config = dict(
    init_std_router=0.00914,
    norm_place='pre',
    rope_fraction=1.0,
    init='uniform',
    weight_decay=0.19,
    warmup_steps=237,
    schedule='wsd',
    dataset='wikipedia_en',
)
Below are experts of layer 3 (counted from 0) of a mixture-of-experts language model. Rows are named router (the router's row for the expert), up (a neuron's input weights, with its number), down (a neuron's output weights, with its number) and show model dimensions 128-255. Each number is 500 + 25 x the weight over its row's rms, rounded and kept within 0 to 999. Numbers have three digits each.
Before each expert's rows: a language model's description of what the expert responds to; "mostly gets" lists some tokens that are sent to it at least half of the time. This comes from a sample of Wikipedia text that the model never trained on.

# expert 0
What it handles: Table row starts. First cell token of a Markdown table row, right after a line-break pipe, such as years, episode numbers and titles, e.g. 1992, 7.
mostly gets: "|", "iege", " Win"
router:464529516468546469511544523438473467528518493497521495503510482476472489490504480538483503501506493526510487475526515498477530440481481545508438482483514497487507496557533478491527522535478517547517479478516531500479478524531435467516505528532501492455473497436475523495494487490532466471498463516509513510508514473503492495500533529522537490506506563478493513464501482539522502514533
up2:476539487445536475511505501508483515519488481517555526481493528497490490504479522482552467533480506516502538503497539515481515478486491484498464477513502509544500426523508547496533523510504517526492496522506444462500484496502464518504530475502487480509525442509504524501483500526519522554526519496527490469452502515510493568506496499521480491512484525486486517479481507428508515500526
down2:486499529524527558487494499475514490479547495477497513508473485473499564484539479537522547502491508472531487528493498474481481545513498464546487518499471495476501528525480530496475509526490518516489520480488504498524470509511544531500493526513511476482475553521491516530469439501512520476458509479472485495482507478520512479478527543480468527457485481493514480490514469532500525480539
up3:479490496464520510508503530486489496489491526445470537489479558502527467542491538542468481472533530520536519489478513458503487508494525520512500460454550470534476556460471554510499505477508510496481509485480509432510530497444487503530487472484489470523479510517506477503500440536468501506480537498464541496457467514513485507473489516503499513490512530504488515480492497521513469486516
down3:495487506478488500523492486502497482545483473515515478473472480523478512496500470542510466478500490486487437505522536513507522499486474492490508499536523507470516519470542509487510526471475474513530504550509503487533518518470492473495475571542498498495515475496532478498494513488491507499498513470527535483473556498481470523498482504506464483505499537500511541476501482534564538509523
up4:466514482517530505516494490486501454510513507566495468493436501488503511484523527517471511503484497528479503496502483470527532499444508500490501498502487511479483509539523480535434490486517515507484531454470471503484507481529514478498442507504554454492521513537478536527505510509506506516493501506475497532500490490510519542512494509535462496473526469451509486496540497506511468499495
down4:501524546449490485550539529496479518520493519504506492541512513505519470479484468543505479521499566477470479520484522486482487470533511495500485453513491539479475472513493486464500538513545490506513488504488509504504513508521477518508471505544522479481503493500478539520458478498501505436543535496458465511537480496512460461458500488511494497512460468517466513484508477490501477486481
up5:486520497489541505532448477494486527450473507525482433504491486542544514515508547492500514491470510513496527462476530509495484509500524487504527472515466471459459487507482489472492518450475474511482500503470470497513511495509517500502461530473513532496543507535503512520462494545484507513471508497499507496469477505504461494494510475491475505519482505468468511472516465496469490577490
down5:503504486527530482499483507489538482555472563500509479529503473499485481487503520496450578454461513518519498513528494501500471472500508496491493459525527448486492494513489517457549488473492502460490509502487488510518467509514529473508494518514485494498520543459493474534474500480516508483522466495513534479500507471517514453488507461490482540517445492469454496488485521499430511513527
up6:512512466515536512526489527487545502524485505516505471450509476489460525462445506488489487489498514488470526507523476517473506486480507478517533514529523480539481512476516454522479495505487519487470524514505505514502510509509497509506496466524485533480505558497517563539485509531455534478468524480488535501543503476428463559444499507487500506474502486520493474536458473460491485478512
down6:516505509528477502500518514506505480516505501496501513512511491493493480523512509568550517506524505513525510462449477483475548511524531518509488470490464489452548504543503490454523501502467430516528500496489473531555469512510516495502470506503518495493516487472447448530498478529486505522513525486492506481471516575478434512531515490508478471533499479464528519495465488536503473494448
up7:508506492492544511457497467486526506476478508467508494491533500445508528518406504504499477495468503489504521509523509478535486546496508489481540508472478447526489483486469485508520496468525492469468555499534478526561475493508512609486482527525484479526500525476489489515536487506461509495506505466492476488513482501500503527493484476487508503479500533522502470525503493486480543503465
down7:494508569557486479515520466461471429501520472524519470521531517494510499474511525439469494513519476452503482497503514527538499518478494483510447505487461474484493472491492461517538510461490538497512488502501520527516493498498498507513509501525496502503492476489483501507524521466486484505513503491508500470506527523544538518527507494496505514537486522473558474497527507499520481502499
up8:530491514520446547500500481512472513526482496483510507529522515469544488463495505494524530468510507492537529488520507474504521516538483520496506537533493479512499446512510479467484462507473501531499507460514454429493494512495477496519454454482440488517531484482472510468458511521508540486540508522491521536502461537441527501491510471506501474470472532500533486525471484516485443501527
down8:520502509461445516525538496496508535513554509457504501508491494521498521491491519524480506517498490560481462471473487502477530544536497519499490495505480477472505506521518489513489492524501497491515528485486535419515473498511494505494492539548491496518530513490441472505483512482548509494486461496483522463501520487507503504526491551501484541524453497462441514477497519510475507526455
up9:510489491509501522499483486502522555485521481480573518490496486509526477513505554521483520509487518458517510458506479494531498523508506470515499469501478520503471426489455508550506504526501490523505530498525531499529540491507469482505502482485494469532511512514491475478539471453461499553473504536494541483482464480487489520540482500521504503508511495475487508504479505521477503528487
down9:487472545530495518474486459513478492524478506489490475517482522504482495505489506480469495453478433501500482506506542572518503465506501537479474526465504472466508492506464531484504525515507568500494475503553489512518485488469517530501493526560521525553535489479471492490476481471505509482487487497497479507519497534501500457513512510492505466554473522481465495556495486459516485474495
up10:536536486520510492519507452482524519464492496471496487521461496528530498528493518515505494496545517532467505498480479506540494515514538479556498521497474480529450528483493469554458462476499504545480487487515505460499507470495499507512514501474463502504507501502535506553487522520543537475475493490493510504486490505481501522539462477487522497492491493497524439499510511453453505459514
down10:497510496507513482497528544510514503531477529486524493509514484504473499502458536520476501511499492554512473495479513475526440526483499501494478480491480429491474467504524544470511484488473541518473477495515505499505472516506494477512475501512490513503478492462482550500519507458510543511486536486487521522480472478515470556460521475487529537477461606464496496504527491522473500482531
up11:496524529484490539484505479519492519512513507498483508467502499486510525520481544494490456532502506479509516456497530505522490512511494520520532476467525484500538524482519523469506457517474519496483452510489494433480517498515510505496513478508496482509500511530494494519463510483473490501512528491528530490534462501508483480503500409494475507539462495461498445478522460493504498497495
down11:501517466493495505527494477489486513477543473522541542493458489476533491530489513480536478500494504530490477489498528515545473465531462486500458509532517550470509514480532487522566515464488486494507496489458520521516485516503482499506533552502516482471474512496528496510520530466507500553518530456491508519475530496478515456471505470496497522468527487485525505509470539530493506529486
up12:486561511511510479514450499516470474529490481511505488488465511529492506505531518534529460494540478488465479495433526481498486491515571503528494478506498494492497491518501531484506453492492444529468493527495462451487468489492521508510469503454535508548503463525528497503488481489524538526511523557519468462488486511536473524544464530519527474498530502537472534479486520469510473510459
down12:478506506497509522529462438482510460490481510510505476513521526473492518471518501519487504491487528498532472523489536465496527458480495513511475491490508498512482511516481480458469536530494505501488516447507525508480459534491486508491512521501506470520470488535475498451487488472481515500487493484496551510538476516493515460507502536524502507463505529501471488468545480475457499501519
up13:505515519494497528518502469520512511488492511505496490493524476494491512497479511516467526445524481525541466501475495497513495493516515525467503465469513468508489450520499556496491474482515520475497494478511458491493481531498495563493459488481490462558461484527496505500475465482539489515466541487471520491470506469480476553480483527498476493465499495475456498470518523535464479496556
down13:492484495489498455520504491522505522512480518501500470515511476529496519467499505529501496504491502499561500536530502548503508499530466518469499479515474526533494478492497518502510501523483469520520484509497535448542494509539476481510491514508473425502478479484478490482485506489553507538472496500513548477477496455499488498501510502532503489501498522497507557497500510497522493488492
up14:477547549491488495489493500519522512488497500521543537529517478523539515514502502556524467459430494482502493435513530509553519501538520492503504503546503452526525492511493509475502486501481481482496510491511507459525516495490474480454468521481462470488487503479493515517472535500488525484482485483506454498485494467495481504468499457456469512494495490517487449530519517510473537499533
down14:490501498478524502510526465495486550488517478498512524504547476467475482481500523473481494475512513471502513502530503500507492571464522465496501525457512474516537490469493476477525496517563535524482502483434537505510508477533506486478498513485499488517472514480504500515465503521535501484512531512500517489468504473526528476462525528459466495503509518507473540482511532536528528546509
up15:509520468491462538551500524537507500500461537489465493524527510538539505509460536518472472510466526546500506453518517482495511527522536524514496501492470538487495504515476524496463515449492505493466516511528506472497515503468486521519508484522449498477505504515481516517513483503503481491567502464489534505473526501478470575474480500532499471453471514496501471500519518483483514484514
down15:548520533499491492535501538522445515480548493494519478534504524536501475479567498510477457535485525483499472526503508537511532437509477516502525515468506497501509500489518460504462493500455472505505525521479517447494496558452508495491495503535516476523506518477514453518481499490518514507498511503518485452485490530509493493562509496497480494502517498520548514496480499528533495488484
up16:508503497497503507499476495490527480521444493506518481530503519520510511499492503516492491507573525484525494561515544468491501533478491507518519520526468470461488490469516513456481482470507429479461535504484452503504503488481459477545486528476460504515499448509499518472477515501498513496495484527481500493488518474542499516446501557491528496475487515561504464513486565515504539485562
down16:472469542515465489468530486481498470462529523479517478499502472498471493496534469508494562485472477501529477493506518514492432469487494510467478541489487474450539528513528488520511501514517492491507494512528528522497486503523519494499472481526535472456468507483496524523505471479462494521519487472479505466501517514489518467512517455531479510556501489533506457484493456492468527467485
up17:501484480518507528451499478486506492502506520475484535528493497495520491490504529482490471538500491527527498489520523521562532528468486495464480513523528495494494494522504515479474502512488495510502500461513426472530465499526500498467453486489480499517526406492470547501522505493537513528484524539546498499524474557516503509537495518492507507538504480513539497534510491508497515543456
down17:539526478451472528534559505517524507509500540489460502507508507510492492467464444519488500490471509501503496452521489509488485474502499489529524447464523497417462494489463498482525513506501517504481479517546556520504511505523515526495532508453563507476524544481505461482480513509505538516516505481520547516505456469455505523473530533500500549489478506511500538522499461501478488521455
up18:553496508505477510491470524517544509491458521502491486485507495513485501480489447537473504497519508511501476490475542474535494511487519500494505480483503498515526495533508525542488513486505458471475497521481483484480538509499474514520468446473464447548533514524509511499547513519535518503520510505520487501488509434502492532517470434491519520502531482494475490461506526537497474476522
down18:539471496529526440511442539454459505503528518515522540534517582495500507511511497497483492497481543460503518513519515504469525492516473477494505511492489536530482491479513499494506493497440492543512524538472483504516480513486523473528482473485504538512511490461509497508481516490540536523524498544514517482500489536491500498539499529504497487468524486441489496499550483500505470520533

# expert 62
What it handles: Spaces before numbers. Spaces, hyphens, slashes and degree signs preceding numbers in tables and measurements, e.g. 805 572, age 25, 190 ft 7 in.
mostly gets: " ", " ===", "^{"
router:547486523514493511490519517539509465531513487531488521481504486501514524538455480474508490456502526478526493516457486535550525515526507452511486522526494498532480510444520517493502531523530458478503558485520505455504479477508529490476481469501496499543488529476516464526500478495494496507531525483501492483477519480510462498470505487517548550513497501478523506531513526525514478483512
up0:524535500513493551537496464505470508499500482502475503544452484537497501493460508496504520497469505549468483492487509491473481515478503495520473528506536453532501517530481503474465524459501498491508497493473477511521444536494499519512471519503461465553471496520520509498476511479523529486505523525498523504506487539483506481502517507494517473523525515533461505533512493468525540461463
down0:502518533515523523542499498516510450539522541562501486509494502532523471507524511491524518468480490520497518475488507488511499466497542496498471456429483535469472463497490521459507525454471441479530525513502502524467464511530464499469533501503487541521495448501519509530476525491493487499513495513489512507487508488527477479505492515453519474474468503483479485506493498491541484538513
up1:518528481514545517551502463506453481485487493493456532487508518479475489517522460481486488490492544498442557430501499486461466484483499522483471522489508500514477489549492418503492492474478475515498481473543515524520491494520504506541495493517509512517509528534471536511480547516483513477516468538484541516512504493480515521507517489440514520449509492500484496521490505504491511483496
down1:513501500545517528459497501489483481481473469494479523505514526483469507496474517440471518492490509477515524475512522481518469512479489466507500497525496517508459508452428472526461453499530538496480541493512473510527464491480465523525511493502504489558489534460508498515523499528522501514487515501504527503500436525466493515484517520511514520487516492490463506499513527485458429536472
up2:494501485502505474446504524504508507515501499490559463519490524504530496496487493471530498507477516528493477487505489500510505520504523520467514485517510563519504481533483490567467479486492488511507530502491526498482468462543480483477465544444496465512507494521523476515489529477485496533497484475488505527519496542513490521530483477519476504485522518558464497500503521452524512500489
down2:492505533503498475531496553476529509494568514490492488495485501525499467509506489475529492508492517506490525509535544524533543508460486466504502528498496465601505513476490462464531502446502485524522482483524505480518481507487504516491522505475486495432520518461480481510477499497505506512522509499473446504507524450524461476467490524518553512516514534446505492488486512534486487497481
up3:521498522496471531479470499503491513515499527483504517516459493524478481513556528520518502509517509554478515493515494498529502493499492509498519531497476454475460458469509485470508539488487492578515495467469514485513490479467500507529457504469508519488528493464496525521489538516477501541495484509496486495508467489504518470526499512439506514508478531481474499495505513559495468552564
down3:466497462502503508506525540506525471545482483505554520474509484504520463535429499486488511477537570512491516517505504506495555495534548434473481511547479543511495492484490490484516474487498500482506531549474516492501472473483502525501498503476524518528531493531537507540534487479502539528538557514473478497522501512512491491538452506534487503521492479502505456508505511518517485544492
up4:521496471554514516438496526489496461506489484516505528513512519518475425503506538520552466511462504506466537492488492474510527510467498495464524529507519486520476485500498480526493474489468526488496495490529521474479472453518497500512515499459537502499524522505480492492502518487552513512540518518498532521531448470471504494510506524476478499483472537493510495526456480541450424514509
down4:508509491490548492531514518497520509520493466501539501457493509497491505521489500498456509486515515489489464510492494487496509526516548472486456505514522485482515515490505507451521474491526463492589498538493510518468470523462503518515491499483524495533520519536551464521490470498516520514494536528500519490509488524503518489482515509543495494540499502483499463533518543490504506500506
up5:505524466523513487500510511548476505487498494491446477489519497547525494495491518513509529502491474495485492528503461504541513487472442541457547501518511509494471480461515518528476493478500559502466466492513509513485512484543523491498513471499549499527502495510479498485534495428472483483473508462473497513489490507476506530489478497485485532509531544464502514479491445546460465503455
down5:490493515486487479471494573506519506548471456480511490506521501512519511494480529465511477467551478466487553521535508500480504525490534496520523522543464522495486521500522513490517514492495454515523527513535522493479523485540501530496483506481467498512475454495500478492505495494488481501530523510553532480480519495535472519557484498462503515471520470516513493497513519499545522501491
up6:544507514499498494420494498475513468447446492474465436514537535511499498496491523495501498524515548535494512496512522459521493489479510517503541497486518474493517514527442485536492490496500489510548486519516505457503442458494485520500525482499494487506506545515504516463482503479592516499480491501506544484514493489506509500489484504500479505515447541475488492515479483519487509498487
down6:495545553497466506484525491494456490474496546493491568506479489518515494486482514454471492525482450518496501491508489526523517482513500501490480554501487543543500515507544475498480438589507486482472493480463505533513527521542495496556505516527515500519527450479502512484503474484444480509456483509477502501503508495493491484488499479519525482496530527541536533512492478502485506541475
up7:513480489521541527591500523519524501491475522484493491521513476466567485475498490474492526499485527488492513475476490495507504494444489511524482486490452503486472475516493506498457435454468468498477496509543519521463494493572510465497440533519474496479485502492485520479469539464459522495493517522494514552507516477514499535512511500460466508513520547494474463472499498515494466515499
down7:500506549507479489502499524499504511501494493534487489520488488484501479483507533505543479503515525530482526494544556502497516476526514471488481560517462454577503488509468456485515495457509526484494489467470484511490466508513515526502479520478470532463521471504458469490490451554493510499510495486475480533489472514494522459497522499464544500476512530496479474497517500512490512493502
up8:522481456528496469502503430549534494491474471487484515529486518517479487492537510501499536513519532528509493515532478506496452494501515507545507489490544466507484512470541481487474507512514501503430466468443473550495483447466510531491482480476504522496537479513523491503462468514526509435539508496520524484524507517477523506477476511484489489486462519499508493511505488524503489522498
down8:517448494505500522500534516512487488527497513469489486512465526515515505501544517497538522485505507509506493413514499496509506524495492503490486515500526495494503484505519467541492495507506540543468496511506547468509437512509490485480530488513476497542487497494505529485485500533509511523467526482497495484507502470512532471459478483488481560500512539488505489501463479524495514478490
up9:537494457499504481491478509462498476511481533504507506496458464510488482488469483513545490517496541472531474499481449505521495511473497503484543502493477526536444463564505493483470486510521501489465520477450536481509481463487523513494529471484510499532486525560452490490529487462517488465470478464497510537489489510470517498513522519528509503487495546468524508479488508441475506467515
down9:460477514498437458478478498547521508515503497536488513525515551492496520514483508457468504528533515504506497462520498528482509526504461541479468466504494457553492501502526555471477512525453473489496491514511489523543504501477556533483507477492540487514507503477557517497505519527494482515473538532504518512544487530507457512470474497539495503473482504477511450503543497500465456522475
up10:479550507537525486510455479520422514496456537468498502500466514514509481511539550507513471516484520520514520511487530490542499502481530473519474501509496487495450490513436508535508528495492461513513500479513527464522512468464534511501476521493510501517525514482473515516512549470485501528490503532495503449493496497498495476528452497454489515495506475486481495445517492528498502523560
down10:498471482510471515492531525497495517509481483531530536456500508479518482533459497491531507492504545529481524520468479479487496500534487470518545486489509528480492463476512521509469510468474521511500477508492524450452495481528509500521494491488476519500524492506497489535532498479470501500527549499529495513484503492472502480534470508526508486508508462530541502506467508522540480517495
up11:502488450511480466423462503482504511492525521466491481501521516491534499489514499472516482533498511471472514512526533488499471538513451476475587506523504497512456503522450490533470472508505491480525532507511541470480479447523520517483489499481542511492520503514462501515471514518515499535515503499472495528513464498516534492496492491486480471450476539497512507492511499487482494503534
down11:503493507494498538558495478508503517539509463503531465531467523491509548536477479507466496483546506506490455504522522502505487477480508466525488475510479473497510486463521502456534499505480441485506505501492504503518480516488505554487505506500539501537509489477547541545504509518507532475508507522503471503526474531510562470438511478500527515515541521470489514519507520514515486495498
up12:516509458484515524543509472516483496520507481499462534469457484506454528522501517544509536500495529541484505500476494511571493538470506499514472509504500623483491507483553467514496539465518516525441523492496518544476551495475524515521489463461476469549506511537486493510574480473517457520508530513498509487481513467479477536499512519507501516510505484476492515505501529482515513484513
down12:440476503481550510566466500541510449517524538504507495565490484522494471515509495502495474511477497520528461488461480502475502550518496508497496487495487496480532509503512543495498499497492504470557434483506526468479504534502516483462531478499486506505489503455510480510450477511452492520459479520453531503453496496511468472477495490489474500515489467501514514482524499533535470537479
up13:464484477517515533478507501475468557474495474490506505495514507479491511496488496471473554508438518527478507478509491478469487497489508501489490509504504482454460493494512510515484492516502554503481470480544510570519524562456511534493500490520520433505491482535495542510524499493502520493473455523471556534549466577477510500518486493479440504494510494497476524496490479469515532460439
down13:525478490506507504524489508488502498440505502548480512526509488485535506495469487499477502500506553449547507536489503490520490491490493542504533512511474524479511526472569479478488476523442477496456474506507505473492472496497523506477517485470507485546483451503510521514469483491533535496460578516509551493478499510472552503449520504500523456478533473504525495534472534529512493523500
up14:478511516535494544466474505459476516495527531477482467491495505471446518487487491500484479502471481494519485522522496505461469481511463525488508497515525497482530528540547506508512519520478537455502517507518492476525451546481525509513510489505525444515490506448484511476532463527514478505508492491502478530545504595522493462526517445508488470495511508580529502515507503458492516468515
down14:476458511540514465492508500533510518492528508491510481486493479471535485479512514486500509498487500525472513509550526476472490508529506460465504496474478462466476534489529521459511515488493467494526528524518491510478511531501536490485499530501494556452487496464488546550470519498485465514496523515500503524459474511547517507502497501449484483476482529484486499523509469502463517509544
up15:532533482514502521512500490489457487477472472522493521539504526506495499508488516498474495509472468499492536464495550466489530503489510499502433487469534508517505512543545495483497497490470491500406468495519456450504522564488469444497488489525472504507488452487500528463473497465512562487481537553520509509488494534507498473518493477497476492530522494502492480507443489519486476491460
down15:483518511444478470531467511495521503506496522500466431477523490539527519478496525506500524473527475505498471587474479546520492474480544465521457506498497512486465485503516510485512527496480487455553516547510499467482468483549479503501531484490484523492509500491469481496487495490501535491549556488498509481502480498504521534482508473474513500493503512465517497504499482486523481510500
up16:530530463481501500505496484524520518499486495495521540543480491490485493508488514492522535492508484495501488501483477498516495523493545503507517508498466492511431451489530501477442428471507496518464523527405512544470471489489527449514481492470515500526493471537455469533481512494509527499506502477515536497480497494454533529515484534511496534486529556458503521483484505489497494456497
down16:466464486476479532521514541530506504550465498510471534469478540533441505500491493511495493538487494515471500472469517469476523493447488500504487489442528484495497460519511535481532480466510512499466470489518537488509530500484498499498511475521517451492518535507500489506544497505508491534485477520477529514508497490495479483471493491520517540481507471542472495482524486488517459496469

# expert 60
What it handles: List items and scores. Digits and dashes in scores and measurements, plus list items after commas, e.g. 6–1, vocals, single; also known, although, such.
mostly gets: " known", "^{(", " produced", " although", " if", " particularly"
router:534487489489485486502508527523516487462480502479479534489473444506536494514463524476523548496482486485463527520461490494533493527525510478490490497484503556480446470460501504490475474461504523515490490498509554540465531485518519484497473479472485515488512496524507476539498497501464494517496503499459481511502521459432493516515484507476526544522531464476489476522524495539488519480519
up0:482526493526477532468494520488465541505497499493517454501444505531512490527493496508536500501513525509554538477455486530535534505460497479505481460508494482499486521535512489505536499470488478477516512453506474473494460543472479499491456478497470486498524492498510520476541511526505525504489525480511526490471472497538475497502458477458489540486520501493478480462490504514457518485532
down0:492471490467505479515506512522477510492490528503498526463526498512501530504518510510500511485519509501492467552485553503476505544481513474490556535471463496553473524510488509476479509509479472493512494475517490506500442541527495512505492518474497474464477492445533455504465504473477489481509468513518494528493477493530492492536497502504487495523537485493490514464518489450493497466493
up1:519491484536509539494499522541481536470462474511511529479460515487468500520518493506505477513483515515479512557477482491517488521454481475498504501502530469498484475490534523500459472468485518492493506452464481480496483441505460489527500500501491505475530506495488462549514500453529533501519560502510473480454504449506532539505523463489517486480453511523522479485497492487446516527474
down1:529506525491471531514468486533515528511473512515486460485503495483484485501484467510514540493536479477499539468516444541547507520491502470507484520509421530535473528478467497534532453485501509481531453449502494538463536518473506480500510496484480490553553480493441501518490522523488463479501485530511465499491539481571510550488506524502523530521492507517524511521494467485505519485500
up2:481490522509509542496456482470527513540468527511504516504511446526505535541552454498519448503484530481502501492474548496501475485519483472535480484513469480487479475508493499503489459545471502537426449487484490523507489505499523513528489518483497502523533471534472531545441484478508554516546498515497522508490492464484497524509488509462511541485515492545513492531481543496560474540553
down2:517540518490495516504469451545494524491487499495508550486520515477514531562491527510438506518465507480496505502457536505493527543523468499498494516532505536482500521485529537501495530486504509512447486497503512527472474500490501526454468480473522506471490520485472490505523509479539521495548503528517512482457512499476530517494489481481505488493541518466479509467468435517474503502509
up3:449532473498528480499505505483515507522517551500503482457500519503484503483516546518479507501493499498511445471442461515482517498520521523453491499493486533517538518506492454511504539524462493510507518426489488473504504490516471538499495523481504467550508481498493547510505526507500501496503526536485457497544492507517452477501466486482469508492503475511552473504492527515512468553521
down3:502516500491469511508540472521515490506509522485487506441504540496530482489520475499496525479499522505483472495488494531519500528475537529503485509453502506495523512491517498457483491465533493493513489515471519478504512448531526527471526502557521487477490520500528493500567522501507507483491487464445498486504471505487486489490510524475510530511516459495495428520527532512485491504487
up4:501527529547451509532487468483504505505490546498486529502552487527488495531487538523474531510533519560518542505484484486511476517488515486494518450502470472526464488458505481452522491522490490513471483475512510468473520479495525489482441489496486477483570460590498505510489522491474508472483504526527500498518499517491517493473526517503543490453454566503495456499521500513466485513525
down4:450504535491463544515502492530498499487487502526462542482477497517530467516483486437455505481486532522491473499509510466478489555475531525467480510532479462502514521474524522519536454553512502486514481538526473528529488497465464548498502504532525529515485507469529491513527494504489456466513467524517513500494520469494532471482517471470513487493479530463485563478519496505540463518483
up5:476557492530504494490488456515515484481485465530507469477489574512471480545519520546496472520487518505504513483484488523442491522469493493501494456501465537502508502461489529484505487515495489484465490511566484486471502487515501477549524486506465486518505456526531476505502478460497544509441507504490486527483506456548504546534482494474491508495473497512460527526468486498495486482473
down5:504502488491521482513477460465524525450518465511487499557493514482469508467499458501480487523519513471455516515520491519496483547518506489496502546450523511483520478474542539524514517468517512493504525480471479520539456522448487490493562507500458548490485444527505498489536471497527502484505482521476524501535496486477497479553470527481486515503473496517533530499487540490543514470516
up6:527491498519488521450466501480498544514512540480502529503482515514517475485474501518487508535453498489487546517512536497483552457523490499500474526490520471514498491476512512525507485459468513526533477468527529470499476524532491496530482510525509481491490463452540536519498486488559502517481515535480528490488488481546504535530470495502503492479518497503484499474481537474497498478489
down6:481489497505483518443570513496493484503511527538498494510533500521492458522522506476505472505502519545470542498486470516510499459498535493517474451535498499532526526455465489484501521533479522551460523512498545497441489488505443486496533499464493457495456487510507489475469508496511513511464514471516508505460498540489502495501524511519520507496507471511493484514540508490518498448488
up7:498509473512486504495522550507475505484476492504523511532492516497502459497491514507491467488442518504510509515492510489484481486505521501495491485496525511458492488506535500470506485484543500496479507497492506508495488516522507509513501432530536469470500514496503502541546483501477514514501485538501561466535488480484547526482495456519534539512456450473498485469494494516492510521483
down7:534555524530490491518492445464503484477505508529512498518483514472500497456472496509510486476502491499496431448489493510464487500456488530559522514547499477536511520538508477521493489508485474495464512489539517501527519507518476521506489544481472485506496500506467477466479473499519489472491528484529525497499516491542569436475525518536508489484480522488486488456459487515522522523486
up8:456529482502515526488496499502496512457474483509529515507533493486528478521546514521465461521512471496551483481527507515491544438480519469499502481460462483512542520481489507511516469503537507504468478501512498493480488538509459514496499467512464483547488473484524504538513501536502511492470521490550506437506488488533557498506486487500467510473474475516502521490519492472531486524488
down8:526481500512532470528512501508470522477491472474489485479496481522504502490511515529498479509466538513441514530453487527485522484500522472487513512424495530514477470496510480497481501452496478555460477474490518482515487545526470502482467519472497490539491479529532499498579536515501495520516484514453462549505503483466473521496499516499465532531495527519503475462514479510513505438537
up9:489481508503536510486490476498500514495465543526516466520543467523461561545527495478520501467481506536514466476523509513466514501517487485445456512517540488495465468506504494515516472510492496524537514498485526479507504522501515517522523475470496504559480475548488500501480504493486518525444500522499514478492481533481522506513468547486479455488489475529492569497491462498548528498473
down9:473501485479525493492525523485496487481465438534502505525544474504514537541484442511513483505506518488467527455514507515497492489531457529436476481487541520494491523500526470500564523444533496530493520530545544487452519530505496486483533555515494534481465546517455518506486509486479463490493444505498516525535532511497498498513485498495515489518473537468497508491538522518478515504495
up10:503497507523482545535502493504473482486473497529511529512463514520487447506473533511475473510497503554500521477531514480503532494475515478494492489510534503479513492544505512524491486480512504492482488483477495474502463533447448503519479468473545459535523531470501522512532480504485499477486521460511503459488499505472486487485504440499540486541499495458496449509494525507519506470515
down10:522487534500519478528497495513524460472483533520482519499484493470536488518562507521508505500503495474541472482479481513477501531447474487450487486492519524496500541496522513489513509486514516528496496532479499540518531499531462507477545473479443510495498454466482498517484512528525505502512503514492509459492472543485467464502503513529520542500501485541519517514481506489521565506476
up11:492498458480565510495453457480495524520512502524508493523493460492506478513543502476475463516462529503474512494487527476531491505477521522458504494495522490495510469498484524562490497520496528540539504513514486504491518508480475511561539492474474488517516491528486505465485534480487496578477504488494502485479431544502463515530496502498511531544476498518519519500464518486484481493478
down11:540506484493490476522494508520522536520520489478506530462508499490478500509466476563521496522534513459499511520496526465491505463541500466491542472457526444499517494522466494495462506470514483472482499499500497511525508513448505496494461510461529481531471543529512504501479538497454540533528448478472520452538515495480520491546468518508482491537494526500570475526460542497494507500486
up12:516489512519501479513482538491495489513478538528521464489464492561516488505478522534512457497531549512525491482454509537500505500490520477508504494476468531484501512504486506487491466489486458474458510486523517466511459486499511490542464550471524481491460525461535542510514526539490519527486499540494548502504490458519473528504465473512532516465492501517526494470521562487510502544494
down12:431502487499479469514491509524529483543510539515501489486467529548521528510539487509525504514500500514455480479473509480534518508517503534470488490483468488533537520511516506489485509480491476530553498502528492494492448530497498503501474517535511501499510488471500514521493483513487465548499456507484549511506489522522494503482494460550491482530509507493452463482525479508502485488503
up13:485473462509488541480475471502535500495516512495493539490546529512498495541516504514511466535445515485505486473442495459502477496493508538477509470476501511517488469498514554521493515559514513509479521501507504487470502473514495476541509536514463507498488534522510509510491492485524516533468514495504553497450475480494466495512522485497476479498473465521485503484468523530513446524540
down13:513492536466498528483494511523494471484516509445491545459506455481489490521516516489488472522521499496484545495488482503520489495517518452505515446532527485523514490437508545535516496510528497503463532474473503487462511463465488452454508500465466515475499481471545456482532530517520522517514479484505502474484512512473494500517488556512529519481497462443521538508523508464497542490457
up14:485513478484548516494536519531452504506509523464463541521528492538510504513493552518542473495470473477508488518496492533513525520493510455433478502478523509490484485524532509535509500515497546518503519484533520495514533479494484508511520481549518479483499500438507526468509507493532479505496479474488457500464456505533458499516526475501534520469500462505506501499469510477467479543520
down14:533503526454541445498497494521466526485507538503503452508474497510515545489547507547493548478522459462478473521502519531516530533506519492489486518546493464513518512499507540484448515482481459488470503504464478481459489460527517468477488517509468476508512520499448454522505541497531506463492500496468507490482513477545521529465478480514464479511485473484525473498555503528506523512456
up15:498505498548511512487490495488505476501530491478548506490509526484507488468505503491521454450497513524517510514501505535442493504487524507486453485497466518485495485501539501518515504530459512493447548482495514532521507479506525542515492515535502501505490431524486505468505489534496540471474514504481497509511478459495532450506488508533525481505540483547526475475458566493548468499505
down15:508475503507506478460530500504472494505503480500508486497507491502499490480525511502480535461500487504460511501509482497503500484485496503493489475560458521522520502514506484512462512497500484528524496516510540526586519541504488536488508472511519534499479469459500539440473531475490458484470532469524503541481507477490516515483457480507473498481531518494477531478485519511474506435515
up16:504474490483520514477504467482483466471532505479516460516548510522504505476537524488493479510487497536498517469551525460482502495458487504468474511518437480523499514500499499495495504505490516485502504491518521511524514487491491489515525503510458497448536479505481510560509506494509532471482525476453484502551481497536522513486544518520517470474468524469471468508459499547487491498532
down16:509515500514544519494507538465475476485500515518494520497567470475556473487523556511527491477515484518508513495513496490485483506525527503455495521427463537488507528474516532499487532502485490480499507482470495509507477558511501490479487458471510503537517471510506464523541530489487476468460513518489478462530499557450457500485461519530500490508505469508492491480501509501505477532490